config.yaml
num_hidden_layers: 15
hidden_size: 128
n_experts: 128
experts_per_token: 3
d_expert: 64
d_shared_expert: 0
hidden_act: "swiglu"
moe_layers: [2, 3, 4, 5, 6, 7, 8, 9, 10, 11, 12, 13, 14]
router_score: "softmax"
normalize_top_k: true
routed_scale: 1.0
balance_loss: 0.0027
balance_bias: false
router_logit_norm: 1.0
n_groups: 4
groups_per_token: 1
init_std_router: 0.0167
lr_router: 0.00118
vocab_size: 1268
norm: "rmsnorm"
norm_eps: 1e-05
tie_word_embeddings: false
optimizer: "muon_variant"
learning_rate: 0.00761
beta1: 0.95
batch_tokens: [32768, 65536]
max_seq_len: 1024
train_tokens: 533800000
max_steps: 11314
dataset: "wikipedia_en"
Below are experts of layer 10 (counted from 0) of a mixture-of-experts language model. Rows are named router (the router's row for the expert), down (a neuron's output weights, with its number) and show model dimensions 0-127. Each number is 200 + 30 x the weight over its row's rms, rounded and kept within 0 to 999.
Before each expert's rows: "comes before" lists some tokens at least twice as common just after its tokens as in all text. This comes from a sample of Wikipedia text that the model never trained on. Tokens count by the router's weight.

# expert 76
comes before: ",", " (", "s", "er", "i", "en"
router,164,245,137,220,231,242,188,202,182,157,211,191,161,209,176,204,177,225,180,208,174,177,251,189,265,185,269,158,223,174,214,187,151,233,242,232,207,208,213,196,175,223,195,195,231,177,170,179,194,203,195,165,237,192,171,190,228,216,188,186,199,248,196,164,212,189,230,207,187,254,224,164,226,202,227,225,201,164,217,192,166,230,192,197,189,263,224,134,179,220,247,208,198,229,243,171,170,199,229,168,198,213,214,148,243,184,181,168,214,186,180,192,212,157,164,209,160,199,271,216,217,223,270,217,185,220,223,115
down0,196,199,187,197,93,180,180,217,216,159,222,208,168,258,191,240,180,158,205,137,222,220,157,238,177,217,236,182,166,272,178,208,215,174,197,177,214,194,152,230,184,179,209,178,279,171,183,209,237,215,199,275,245,186,186,179,167,175,224,199,157,182,169,179,202,191,205,195,209,211,169,245,188,195,186,217,219,170,174,216,236,204,210,230,174,182,198,214,236,180,227,226,192,212,226,242,129,182,167,251,190,181,177,217,183,220,215,206,237,198,170,199,217,236,179,235,138,202,175,229,212,145,196,223,232,150,196,196
down1,182,161,190,204,254,183,218,157,150,238,213,185,214,224,193,177,252,199,243,175,179,240,222,238,148,196,185,186,246,198,176,216,210,198,193,150,195,175,203,236,209,157,171,267,197,200,224,180,224,225,239,331,177,196,178,187,161,177,163,160,200,205,225,188,254,183,168,182,179,231,227,221,201,181,242,201,246,205,210,209,203,168,190,151,177,179,219,243,184,211,230,194,218,227,188,187,149,239,235,240,233,233,209,235,149,181,206,232,212,177,229,172,191,160,198,167,206,159,167,200,191,173,216,209,207,201,155,226
down2,197,176,150,233,240,217,198,192,184,183,155,178,225,182,167,178,205,212,138,186,191,211,263,199,235,247,232,220,220,183,205,231,185,187,180,185,187,210,180,187,150,173,247,228,211,192,157,149,198,181,174,151,189,162,200,190,179,183,224,177,239,240,165,140,225,209,290,184,183,185,230,196,178,180,206,182,176,140,229,187,184,203,233,207,229,210,216,216,191,199,220,140,215,147,223,202,189,184,204,187,205,247,174,173,261,127,140,200,232,203,233,224,174,160,233,191,153,201,179,240,227,213,213,228,199,197,160,146

# expert 104
comes before: "a", "i", "h", "us", "ar", "an"
router,215,221,143,207,147,218,190,169,204,160,200,235,179,252,203,199,179,176,200,206,158,172,263,207,201,200,226,214,175,190,192,196,178,224,236,230,192,193,192,181,203,189,179,170,231,144,192,176,252,221,212,164,251,209,192,232,187,202,223,203,223,208,188,144,201,220,220,239,148,219,157,139,193,215,174,240,200,192,204,130,181,213,194,226,219,258,199,162,224,242,238,260,220,220,233,199,200,217,257,210,201,207,226,150,245,205,224,185,227,229,231,195,219,207,170,222,159,257,248,150,201,203,244,255,233,168,192,140
down0,180,199,199,169,173,167,195,211,251,161,261,156,188,243,193,225,167,200,193,165,196,184,193,202,186,179,256,192,192,209,184,217,225,211,206,158,256,169,174,204,196,173,229,196,221,146,207,170,182,216,201,243,240,153,185,196,181,186,179,217,227,197,162,166,183,220,272,235,190,231,241,238,187,153,215,174,138,181,192,227,226,177,208,159,206,259,196,175,200,154,208,184,226,228,227,267,222,134,168,190,189,238,220,219,239,180,212,192,197,119,256,165,202,236,204,161,197,176,146,159,206,160,211,213,222,197,197,182
down1,202,175,224,189,117,236,231,216,216,256,208,247,176,196,208,232,185,213,203,186,172,195,247,216,187,205,262,192,166,229,209,220,158,189,241,227,171,188,220,256,194,219,191,147,192,219,274,215,207,185,151,183,244,218,217,202,204,130,201,228,168,239,245,188,174,181,184,176,178,146,203,173,182,191,169,142,228,209,220,213,205,235,205,233,196,195,202,197,191,248,204,142,162,219,168,183,214,175,228,220,238,203,135,168,214,237,174,198,176,249,178,197,249,197,173,170,218,244,215,181,228,255,234,198,148,199,208,197
down2,232,192,200,226,227,219,198,213,206,232,183,233,161,225,174,230,170,216,222,287,163,195,207,167,192,229,164,194,178,167,204,187,263,195,216,182,137,206,190,196,188,209,215,222,164,224,238,164,209,209,218,184,220,216,196,220,207,188,228,229,154,194,175,186,184,224,197,190,199,174,206,259,220,177,203,224,216,211,247,193,241,193,158,201,184,186,225,207,213,163,207,216,98,218,187,157,171,254,232,188,241,188,214,185,216,229,220,225,211,147,252,169,250,233,281,232,168,149,218,187,160,197,193,188,136,138,195,200

# expert 113
comes before: " the", " a", " his", " 200", " this", " 18"
router,175,227,207,171,225,191,201,173,189,240,161,225,196,157,202,221,191,204,200,200,232,213,170,185,146,233,177,213,137,202,234,220,191,226,202,170,173,221,200,192,218,219,168,266,162,224,216,241,203,176,226,201,183,166,197,192,232,185,215,228,274,262,163,221,217,182,187,227,150,162,186,218,200,205,227,163,229,179,220,172,198,217,248,172,144,180,158,208,182,208,224,158,232,190,137,190,177,163,241,253,249,213,240,241,235,210,178,172,160,199,159,187,204,271,137,242,169,184,165,236,187,201,192,176,198,160,205,237
down0,232,230,202,240,196,171,210,225,185,204,268,187,224,205,195,123,235,215,258,217,242,224,202,211,187,212,214,234,221,242,196,202,166,185,234,212,207,182,203,212,234,227,209,164,181,199,223,198,210,163,173,201,208,179,191,231,212,141,212,217,205,236,286,168,151,191,182,178,177,237,212,140,185,124,234,173,175,262,169,222,182,173,207,228,256,227,254,261,216,227,228,154,172,176,199,164,252,230,187,161,167,213,212,154,230,234,227,202,212,237,209,207,214,176,224,206,248,203,218,198,184,226,179,227,206,177,211,197
down1,201,233,259,238,163,186,103,244,246,190,230,125,192,226,216,236,181,200,201,211,210,194,147,182,228,203,246,167,215,167,184,161,225,192,185,191,134,192,195,218,205,247,186,189,200,210,223,238,177,203,245,130,186,126,233,221,214,218,228,207,201,235,248,190,210,271,186,229,190,214,130,220,208,214,200,244,169,212,159,239,224,182,215,204,176,190,214,239,213,161,222,252,183,202,190,229,221,124,217,163,192,195,222,183,205,181,165,198,191,183,221,218,198,185,207,190,168,178,177,234,184,185,211,209,210,188,216,181
down2,153,193,212,180,184,201,241,161,216,177,182,138,230,167,196,239,233,201,235,153,161,175,235,227,195,195,253,237,256,183,183,236,200,188,199,217,218,175,170,198,186,192,218,186,163,213,225,196,223,153,221,251,197,209,167,168,196,169,179,224,280,165,197,263,212,193,193,158,229,226,190,223,233,180,201,205,278,162,204,177,185,240,217,227,202,258,195,201,186,223,240,217,272,206,280,153,166,154,203,177,172,199,282,238,220,198,160,219,218,191,205,205,199,209,221,184,199,198,211,199,181,199,210,181,237,211,190,216

# expert 33
comes before: " of", ",", ".", " and", "hip", " in"
router,211,206,166,197,185,207,165,171,221,175,246,188,228,218,178,246,175,178,218,215,184,195,179,197,186,199,174,188,236,234,233,283,147,205,238,181,261,217,241,199,187,204,145,217,182,219,125,213,201,233,212,211,161,185,199,186,265,250,181,184,163,222,136,183,178,209,193,219,225,230,230,132,200,191,166,188,200,233,210,246,160,216,202,222,228,204,197,213,215,190,211,204,186,207,138,155,224,187,220,148,178,242,193,200,202,206,263,153,194,203,256,244,198,161,185,185,193,181,163,150,214,169,159,197,187,249,227,162
down0,215,235,134,219,209,206,203,218,169,246,211,122,265,195,227,188,180,176,190,200,197,171,199,194,239,198,218,184,175,204,176,238,226,182,204,180,224,216,225,174,164,161,192,205,172,207,183,209,278,203,239,236,233,218,213,207,223,164,178,239,173,216,180,187,248,230,184,222,165,168,225,124,174,133,151,251,150,220,165,249,153,193,174,222,150,214,218,204,189,257,186,239,240,227,174,179,187,207,207,197,186,182,204,271,227,179,201,178,211,214,160,206,187,203,164,170,166,232,152,230,197,196,184,207,202,168,230,194
down1,210,210,182,191,183,202,234,162,178,243,185,165,228,163,255,290,173,192,144,173,144,194,213,167,209,179,175,196,206,252,210,226,212,195,205,206,255,141,194,195,201,178,146,219,171,197,223,196,186,196,245,181,222,169,162,141,183,232,229,251,215,240,191,234,200,166,248,215,245,214,247,207,194,173,219,198,176,242,154,230,205,209,163,181,161,186,198,187,205,179,204,252,215,223,252,248,203,190,201,189,263,202,197,170,239,184,239,233,200,226,210,233,177,198,184,162,181,232,265,192,224,204,179,183,199,252,213,163
down2,227,151,179,202,228,264,257,200,209,193,243,204,247,171,249,127,223,254,164,195,226,127,191,219,198,187,173,223,197,197,216,251,185,154,188,193,203,183,204,173,211,205,179,134,171,215,213,187,188,162,166,221,155,220,200,214,194,169,149,196,212,198,212,211,167,230,183,149,221,192,176,196,193,201,206,217,191,247,184,144,176,238,154,186,167,219,195,169,227,168,167,160,151,223,197,170,207,196,196,206,208,181,212,182,216,197,171,229,171,236,208,208,146,187,112,241,197,146,230,216,174,215,217,238,170,157,187,168

# expert 89
comes before: "\n", " M", " S", "°", " L", " the"
router,182,238,182,162,222,206,256,175,204,243,223,200,182,168,259,179,193,213,209,183,200,222,205,161,222,163,233,195,213,200,219,236,166,209,153,188,200,207,157,167,159,150,222,181,231,185,236,206,178,216,203,224,215,206,223,231,217,190,167,203,228,234,183,259,245,209,218,213,262,140,154,180,209,255,220,232,171,207,226,195,190,185,222,192,143,181,196,219,198,170,246,163,180,230,178,225,208,144,231,219,257,206,193,189,247,184,174,249,242,219,265,164,185,245,214,149,162,181,187,235,230,245,153,217,219,197,161,231
down0,192,198,231,153,209,231,211,219,214,239,179,174,262,183,200,215,190,160,182,240,224,210,253,212,216,169,214,165,196,229,249,199,194,222,189,196,242,241,193,213,201,151,188,250,222,223,195,225,223,213,182,222,216,171,162,160,246,151,203,170,204,213,248,180,216,226,141,195,193,214,220,215,222,180,237,237,212,219,204,122,248,175,167,255,121,217,174,177,286,214,210,238,172,199,254,175,164,154,183,197,209,224,174,174,229,148,187,211,209,241,247,201,171,210,207,183,207,198,208,189,201,156,183,236,221,181,158,189
down1,248,236,173,236,181,203,156,209,191,209,272,213,198,221,199,223,226,178,164,214,227,149,235,187,205,175,196,241,191,219,166,243,190,223,201,178,229,179,250,219,208,224,195,264,175,242,179,248,210,185,208,233,205,139,228,142,152,256,131,208,174,163,176,141,217,193,177,175,214,173,236,175,211,171,251,241,180,226,222,210,228,145,170,226,193,212,250,180,231,197,216,131,208,210,235,173,198,215,178,185,208,201,197,197,209,177,175,211,190,223,205,199,212,233,168,203,201,272,196,203,192,175,165,202,156,160,235,237
down2,184,231,170,211,273,235,237,219,244,188,255,177,224,223,218,174,172,152,207,204,227,196,217,198,206,226,211,203,251,165,219,189,183,171,214,235,246,175,173,196,186,171,225,219,152,142,194,187,201,230,221,220,224,208,244,238,219,171,193,209,202,176,245,208,226,199,196,169,234,170,195,192,230,180,204,248,229,154,245,194,177,169,133,180,194,223,172,231,268,232,185,205,198,177,132,181,274,216,280,141,200,208,177,198,226,185,203,194,233,234,169,236,187,237,215,194,180,204,187,215,165,213,188,185,174,188,219,266

# expert 93
comes before: " \"", "\n", " -", " ", " A", " S"
router,174,187,226,207,212,248,230,143,150,211,214,213,215,154,270,188,187,211,212,169,209,197,154,161,193,177,239,201,227,180,181,255,189,212,200,199,204,190,168,194,155,140,183,158,161,203,160,221,171,242,240,105,230,162,178,187,242,186,199,217,179,171,221,201,206,262,201,222,215,167,194,243,165,182,203,223,166,181,217,155,226,172,186,219,256,188,177,148,192,179,193,209,182,218,141,154,222,204,189,176,201,232,203,208,196,259,240,200,173,190,214,222,196,228,237,228,231,194,186,213,179,144,213,172,234,182,236,249
down0,190,234,162,214,216,167,191,237,248,191,239,170,218,199,181,215,163,223,171,141,213,193,169,203,170,212,201,238,252,227,141,228,197,222,219,203,163,238,209,212,275,178,242,211,227,166,228,258,235,175,208,257,219,213,169,185,211,203,218,197,192,192,208,161,152,242,208,206,183,228,209,209,250,173,200,169,232,173,181,222,210,125,179,207,202,216,209,188,213,182,152,235,184,208,213,265,190,180,192,171,198,165,193,168,198,218,251,163,211,199,215,194,141,185,208,211,162,247,207,263,249,202,181,145,215,226,268,189
down1,128,191,192,226,204,246,168,236,227,202,210,208,195,182,224,181,202,183,94,231,175,182,252,198,181,201,224,224,206,185,214,243,162,165,153,165,216,198,194,173,231,231,152,190,196,183,277,159,220,159,208,259,238,175,210,232,194,130,241,125,161,231,203,212,192,180,209,162,229,220,222,195,179,247,177,164,191,187,241,228,170,174,219,216,213,206,211,214,203,197,222,165,195,211,183,249,208,180,212,174,165,219,207,230,217,182,172,238,210,260,227,222,165,193,254,174,197,208,191,197,177,155,178,199,191,217,215,232
down2,179,206,234,176,221,191,207,153,170,200,236,199,120,207,209,236,214,174,196,194,242,201,186,242,193,196,183,154,145,208,189,183,248,159,208,173,201,286,182,207,205,177,184,207,213,158,233,142,203,260,240,168,182,195,196,205,166,181,262,169,198,148,179,208,199,155,227,203,206,188,147,240,197,170,185,246,189,194,176,192,183,215,184,224,238,152,235,223,231,187,186,150,185,249,225,223,193,220,238,140,139,225,184,186,259,239,234,206,157,201,193,162,188,198,190,178,199,181,199,199,234,155,202,202,168,157,227,202

# expert 49
comes before: ",", "er", " (", "s", "ton", "e"
router,219,208,161,258,260,236,236,185,237,167,216,155,151,187,152,196,194,181,182,213,206,201,213,222,250,177,193,137,229,186,181,197,166,214,176,214,212,238,175,150,190,233,219,188,187,224,150,205,212,195,179,169,237,207,191,180,205,251,206,219,183,243,161,158,217,209,247,199,163,239,198,144,209,267,194,167,205,154,211,237,184,272,214,177,203,239,214,181,191,223,204,243,236,158,223,208,173,167,165,191,216,178,229,199,224,194,229,219,196,239,202,203,163,182,170,238,132,218,209,205,175,260,178,215,202,242,227,143
down0,164,250,187,245,213,191,248,204,226,221,189,159,171,208,243,208,149,197,225,194,181,212,139,139,205,228,219,203,171,239,202,178,193,163,199,211,246,219,211,185,178,206,211,184,205,145,185,172,210,215,251,206,166,210,144,197,283,155,259,178,164,174,218,213,222,191,166,167,205,182,168,206,180,232,203,168,207,211,267,245,179,201,190,184,217,210,252,206,201,197,244,195,196,200,214,196,153,212,196,233,194,208,179,213,194,157,154,220,184,126,241,268,189,202,241,189,221,168,217,175,204,141,211,225,205,237,140,206
down1,224,195,211,229,205,168,205,173,276,162,215,166,218,202,216,178,208,229,227,210,225,251,175,178,201,235,213,226,171,171,173,178,210,143,207,221,214,194,206,114,265,216,212,252,177,239,267,216,184,240,197,244,193,198,225,196,188,236,178,197,153,164,190,163,184,166,233,148,227,142,182,198,228,189,244,217,175,193,189,208,126,222,189,194,200,185,234,207,166,267,202,219,195,203,240,145,191,156,188,165,184,172,203,216,221,180,197,200,132,212,199,174,208,218,204,245,217,196,205,203,158,226,174,211,241,216,156,164
down2,210,290,224,197,256,177,220,168,203,201,195,210,228,184,183,183,172,160,131,141,230,261,235,173,231,191,245,201,275,204,183,195,149,218,214,230,215,243,226,194,198,209,217,231,150,189,256,209,198,195,200,245,206,247,187,201,215,211,226,152,196,205,195,243,222,213,202,196,240,185,193,180,239,183,184,267,224,151,179,224,209,204,227,200,198,206,167,173,241,110,214,167,215,186,235,174,226,208,185,213,190,212,208,214,192,193,225,241,211,214,207,251,195,227,229,128,169,193,218,189,237,155,201,229,208,201,182,194

# expert 96
comes before: " the", " of", " a", " 3", " 4", ")"
router,218,145,189,202,219,202,179,182,154,238,208,222,199,230,247,160,191,165,210,235,226,187,219,174,182,201,220,149,178,185,203,221,208,212,179,189,178,211,154,178,176,162,128,146,201,191,193,234,224,193,215,186,180,181,241,193,216,245,204,182,205,228,228,191,226,164,177,200,211,204,241,174,201,267,189,188,153,183,198,263,141,233,189,196,177,136,173,220,208,178,157,218,220,205,191,193,164,144,210,217,136,199,244,210,181,237,266,231,216,208,242,231,183,248,200,195,177,117,241,236,204,213,232,219,200,196,159,246
down0,245,187,156,211,240,211,216,163,144,240,214,208,194,224,190,205,245,170,233,166,201,194,234,177,208,195,206,179,246,205,212,159,232,116,195,199,181,227,154,198,139,180,182,160,198,168,228,222,224,208,185,187,192,216,210,192,196,237,210,208,220,181,186,245,192,212,183,208,108,205,163,186,221,202,200,175,212,223,174,167,181,149,268,197,197,244,149,192,161,202,203,171,255,222,223,166,221,199,152,194,154,203,176,123,183,247,226,199,227,198,197,150,155,155,220,228,209,213,184,212,151,183,195,259,186,208,191,228
down1,213,208,189,216,189,229,225,154,250,202,138,197,177,196,207,208,197,176,196,119,177,209,191,182,228,223,197,235,235,186,189,234,198,225,181,171,199,206,239,176,159,208,220,183,284,199,190,269,207,212,178,263,196,215,165,220,232,148,168,211,208,232,179,202,195,162,214,185,203,228,193,137,210,213,194,162,203,195,176,208,180,231,201,222,215,182,199,222,206,231,252,206,216,165,158,210,197,209,200,123,188,201,154,225,206,231,204,163,215,189,173,210,224,244,188,200,128,179,169,184,105,179,225,200,241,174,271,227
down2,250,232,177,189,179,194,224,228,222,223,216,157,144,186,130,175,165,151,193,187,194,180,234,217,219,183,189,208,227,184,154,251,203,233,235,258,205,219,194,185,228,170,173,204,170,198,187,204,182,198,207,127,168,193,194,206,191,173,199,182,150,184,192,232,199,208,248,193,181,196,171,186,230,155,166,237,185,224,164,228,157,232,184,143,224,219,204,197,147,184,163,163,215,163,145,209,249,182,195,153,216,163,207,213,200,184,246,258,162,166,221,124,174,191,232,179,184,174,165,256,194,211,182,202,253,186,228,200

# expert 119
comes before: "\n", " ", " 3", " 4", " 0", " 1"
router,183,199,225,249,210,204,219,146,186,218,200,207,171,215,255,222,195,214,248,204,195,202,165,163,171,232,213,198,224,245,160,207,169,189,170,178,198,250,176,158,175,195,201,166,184,195,223,192,205,179,182,189,218,185,244,220,233,165,184,190,174,246,186,186,210,256,252,191,229,201,221,194,207,187,188,247,170,193,186,173,163,163,229,243,218,152,137,153,198,195,222,255,213,242,140,148,195,182,178,189,204,167,214,134,166,227,229,233,207,186,246,136,170,180,237,216,195,230,199,188,248,237,200,140,238,179,142,230
down0,156,211,197,198,200,189,196,216,231,197,239,154,186,178,209,166,219,168,232,186,196,200,206,202,157,182,259,189,201,130,208,191,191,182,185,186,167,214,255,144,199,224,188,178,211,218,251,197,187,265,224,166,200,250,212,187,172,177,172,153,167,185,197,201,209,205,244,231,238,211,249,202,164,139,192,201,195,186,180,207,233,133,205,221,193,207,182,184,249,168,171,188,168,235,178,177,208,167,244,135,251,190,246,145,192,220,235,212,200,219,161,167,164,236,258,168,222,222,210,153,188,140,264,216,202,212,203,200
down1,218,252,214,209,167,170,194,246,206,233,213,190,272,169,204,161,224,226,228,188,196,178,197,149,221,270,175,189,206,219,228,198,192,227,226,177,206,229,263,208,209,232,180,187,205,212,155,223,210,198,182,204,229,195,227,227,193,182,156,222,164,253,238,216,224,274,221,236,190,200,195,168,237,199,216,238,209,240,152,197,186,242,182,261,263,187,255,127,155,198,235,209,205,173,196,227,216,175,193,200,164,162,186,188,197,245,196,143,199,227,153,223,228,175,175,210,167,209,238,132,194,189,202,206,231,189,212,179
down2,204,243,210,200,258,181,223,241,185,115,198,199,196,183,216,217,167,181,207,206,245,194,160,220,164,189,220,219,160,201,171,171,205,252,195,179,228,197,146,161,229,193,220,199,182,224,157,156,186,207,221,187,209,188,204,179,164,184,212,224,163,173,181,250,191,198,251,193,159,199,172,212,228,175,152,250,240,252,168,236,224,207,221,196,225,208,185,232,186,192,164,222,220,199,210,200,175,194,180,155,153,124,252,211,160,188,292,189,158,165,203,258,160,177,192,219,228,212,206,222,198,199,228,225,177,215,182,263

# expert 86
comes before: "istrict", "iv", "em", "own", "r", "ay"
router,177,205,230,209,199,224,202,229,220,171,232,202,203,199,195,186,162,178,222,202,233,204,214,158,249,210,187,217,187,232,171,272,205,229,199,208,191,186,285,188,195,179,238,217,160,186,167,206,183,213,206,196,164,176,171,271,182,252,165,172,163,170,230,206,250,212,232,162,225,178,156,207,183,221,203,171,173,180,252,260,227,225,195,166,185,135,187,167,206,209,248,219,211,175,166,164,175,172,237,220,189,180,212,188,181,246,148,205,227,173,202,185,217,207,166,147,223,263,215,149,244,199,134,187,216,244,186,227
down0,204,212,217,201,221,184,200,175,228,175,192,190,138,223,114,201,254,207,197,194,229,200,153,164,204,217,163,220,184,242,176,211,178,178,166,198,205,256,229,148,230,240,171,159,238,153,100,224,219,259,202,204,133,189,234,241,168,195,134,201,192,185,170,261,208,143,191,202,224,150,221,212,178,163,224,227,243,189,227,238,195,204,209,206,223,217,189,210,220,237,246,214,180,167,175,171,157,180,193,193,182,209,197,234,204,200,261,198,236,214,196,213,219,189,184,174,192,216,177,199,185,193,202,200,239,173,234,210
down1,175,156,153,206,158,171,178,161,215,199,221,176,219,200,260,205,215,223,159,164,242,167,183,184,190,186,137,226,199,220,175,201,139,179,167,241,184,198,202,164,235,219,185,196,213,197,192,165,233,198,263,205,227,170,182,173,215,179,175,144,245,229,167,196,150,220,171,218,173,222,150,234,166,206,225,223,152,195,187,204,252,229,177,209,179,233,209,185,185,207,166,213,212,189,199,224,184,165,182,152,176,201,185,264,217,163,149,178,238,205,228,200,212,238,209,149,196,246,177,179,209,169,165,165,198,303,203,208
down2,165,185,176,187,265,207,176,201,179,163,196,249,253,156,187,212,218,169,195,202,208,192,227,241,112,242,177,209,188,246,148,237,234,191,208,159,207,171,207,167,151,171,222,220,194,217,214,177,180,170,203,163,215,227,253,205,195,193,159,168,192,227,215,200,178,224,186,219,199,188,235,234,230,219,204,142,197,185,178,162,202,187,226,143,186,248,176,217,228,212,226,238,176,231,187,199,146,225,153,140,232,232,196,213,240,197,158,237,202,151,172,220,183,237,202,219,232,179,217,197,147,165,226,140,245,185,224,193

# expert 90
comes before: " |", " 3", " 4", " 6", " 0", " 5"
router,217,162,184,213,204,197,181,140,186,197,257,198,179,180,177,180,157,142,197,259,261,181,139,192,247,217,172,195,221,222,148,240,255,172,153,207,211,247,187,162,214,205,229,210,208,249,164,147,170,226,208,196,202,162,220,179,206,202,201,232,194,224,158,222,172,217,210,149,210,224,180,198,220,218,187,215,180,212,165,237,208,203,230,182,223,206,231,250,239,139,170,223,167,186,135,227,144,179,228,191,245,197,236,171,247,207,222,227,239,171,186,200,198,167,226,189,198,190,214,209,166,156,225,162,228,191,195,148
down0,206,184,175,180,148,190,193,228,188,231,218,197,185,187,174,164,164,237,225,262,159,199,194,184,146,190,210,184,254,206,243,220,197,175,172,178,175,156,210,221,219,203,206,167,154,229,212,209,221,182,229,171,222,195,254,220,185,209,220,219,220,211,188,159,202,210,211,180,184,242,250,189,186,121,200,209,158,205,218,241,237,151,209,246,158,126,160,255,207,207,204,234,178,187,221,217,181,215,263,222,166,232,220,163,225,164,216,192,151,171,228,205,228,156,210,248,269,149,220,202,229,216,226,161,218,224,177,173
down1,145,168,204,167,186,228,143,196,195,192,156,174,259,229,177,158,159,129,143,205,154,220,186,164,270,212,206,167,200,227,138,189,226,190,205,179,154,176,193,217,165,224,264,200,141,202,191,147,174,228,187,184,242,195,162,230,200,159,209,236,148,183,159,219,198,207,162,214,197,203,242,217,230,234,208,224,180,182,193,214,202,193,208,190,202,212,190,168,197,236,168,133,226,222,220,189,225,198,187,179,255,222,163,206,183,193,202,207,240,182,192,218,237,209,151,182,157,214,167,236,159,183,177,179,183,222,154,212
down2,210,186,185,181,215,178,174,221,242,188,146,154,191,243,234,187,200,175,206,187,193,202,195,185,192,202,166,213,168,262,202,198,173,175,190,174,181,248,150,193,262,252,224,217,224,197,227,265,174,196,227,273,161,233,221,220,236,192,168,245,194,191,171,159,205,241,239,205,177,195,184,168,238,203,184,185,257,224,248,178,244,256,251,237,202,180,197,177,212,243,137,227,209,225,219,179,167,204,198,204,198,221,215,189,211,148,277,191,184,246,242,187,262,192,202,183,163,183,221,173,216,171,205,194,201,227,229,223

# expert 70
comes before: " S", " C", " R", " M", " 3", " A"
router,215,174,239,187,244,182,204,127,140,217,235,234,209,207,269,245,216,145,263,172,181,196,139,171,180,212,219,196,243,200,176,210,187,190,144,200,229,223,184,184,190,182,205,193,228,193,188,180,228,163,199,186,230,145,198,175,203,203,197,211,202,238,211,201,212,225,212,196,192,151,180,198,166,234,255,254,224,143,220,194,195,205,218,238,233,183,163,169,209,148,221,210,204,224,156,164,189,172,212,178,163,154,247,142,210,180,247,192,166,188,169,153,163,222,190,189,203,210,175,229,203,236,210,214,248,207,152,254
down0,194,181,128,242,247,197,149,192,239,199,170,188,225,215,193,220,190,204,220,195,190,171,205,153,236,211,152,213,181,158,210,169,201,220,181,203,190,215,158,246,176,171,184,202,187,194,202,221,191,199,143,92,165,209,163,229,171,205,251,193,172,211,191,178,201,160,182,190,257,197,237,189,170,200,171,161,190,141,163,230,211,160,250,212,160,216,203,236,196,183,249,220,262,222,221,206,224,151,191,250,195,188,236,187,180,196,188,218,148,206,234,224,213,130,215,221,187,201,215,210,188,160,251,207,197,193,145,194
down1,214,169,194,223,193,198,202,179,184,205,204,207,252,190,155,198,159,241,157,235,161,211,224,194,184,234,184,265,210,157,239,228,241,215,209,166,179,153,206,223,246,145,234,177,166,194,215,237,200,180,219,194,212,184,204,229,248,211,185,262,171,173,179,197,182,211,171,151,169,259,157,223,163,227,277,214,235,208,208,211,218,222,217,210,215,186,207,184,245,156,212,164,283,260,267,185,213,255,261,215,206,200,199,197,185,206,171,191,184,210,183,196,173,228,199,198,157,192,232,193,211,185,221,236,244,205,176,164
down2,186,209,191,178,187,171,165,254,151,207,226,162,190,204,196,179,204,177,228,197,233,191,200,219,164,179,168,181,163,199,236,233,158,260,221,226,206,147,212,151,214,177,158,213,191,169,175,203,206,200,178,206,238,192,182,208,153,171,95,144,230,223,249,237,265,201,166,260,190,178,201,211,146,167,203,218,186,188,204,228,233,204,191,179,191,191,232,241,211,217,255,234,196,185,170,212,159,216,168,210,202,207,190,162,193,193,188,209,195,249,230,177,228,193,229,171,178,173,153,183,217,186,227,186,219,152,286,166

# expert 114
comes before: "|", "\n", "N", "W", "-", " /"
router,158,181,154,160,199,238,224,235,202,211,177,237,260,207,189,191,170,222,187,240,184,172,147,176,190,176,240,199,178,216,214,212,164,184,240,236,153,138,232,181,235,219,288,179,224,133,204,248,229,232,205,205,237,168,166,208,237,216,232,179,220,186,173,238,175,190,220,221,254,199,241,179,230,148,170,193,167,206,157,172,182,202,177,210,218,181,152,217,192,209,180,215,200,199,209,211,225,187,180,206,183,231,169,169,209,164,178,210,248,131,247,178,200,178,237,172,257,195,218,219,222,227,184,178,181,215,174,253
down0,220,209,213,190,136,289,201,217,192,205,238,165,199,144,192,232,231,185,208,120,197,212,170,191,226,175,187,202,194,158,175,233,250,161,186,254,221,179,248,178,224,193,172,170,216,229,197,228,167,204,200,170,258,194,194,158,177,206,190,213,187,172,159,191,221,239,166,231,173,218,172,208,168,178,185,227,164,214,184,185,214,170,222,192,177,160,213,179,198,185,196,200,160,217,116,217,196,176,204,178,187,228,173,230,195,206,206,167,138,217,157,250,233,173,236,159,190,195,221,201,251,192,257,182,251,165,198,145
down1,181,263,184,225,199,181,270,136,191,183,237,188,187,190,234,186,208,167,121,217,209,163,143,182,178,219,259,146,209,164,231,200,190,175,201,221,173,208,221,175,232,200,224,246,237,194,196,198,223,211,166,181,194,175,165,224,156,231,218,235,185,193,175,214,156,187,168,213,277,160,241,217,230,261,174,171,192,241,182,177,197,213,245,259,190,223,265,198,173,171,159,215,161,215,196,185,252,182,198,143,169,211,223,195,211,252,192,166,206,206,196,200,218,170,223,206,223,176,232,181,200,179,205,213,230,221,178,191
down2,228,180,182,238,180,187,224,190,188,198,235,179,191,147,230,218,171,225,134,183,168,196,174,184,241,203,209,169,271,143,179,166,203,241,223,199,221,204,169,214,183,242,214,204,163,174,219,219,212,262,191,195,220,208,203,275,201,168,173,157,229,192,212,237,280,179,207,227,186,187,175,175,244,205,157,189,226,220,202,204,184,164,216,182,187,188,230,248,205,191,195,223,205,217,214,125,184,209,191,175,204,186,196,156,200,193,234,264,212,200,154,154,221,189,188,175,158,237,165,208,149,204,229,178,286,159,200,176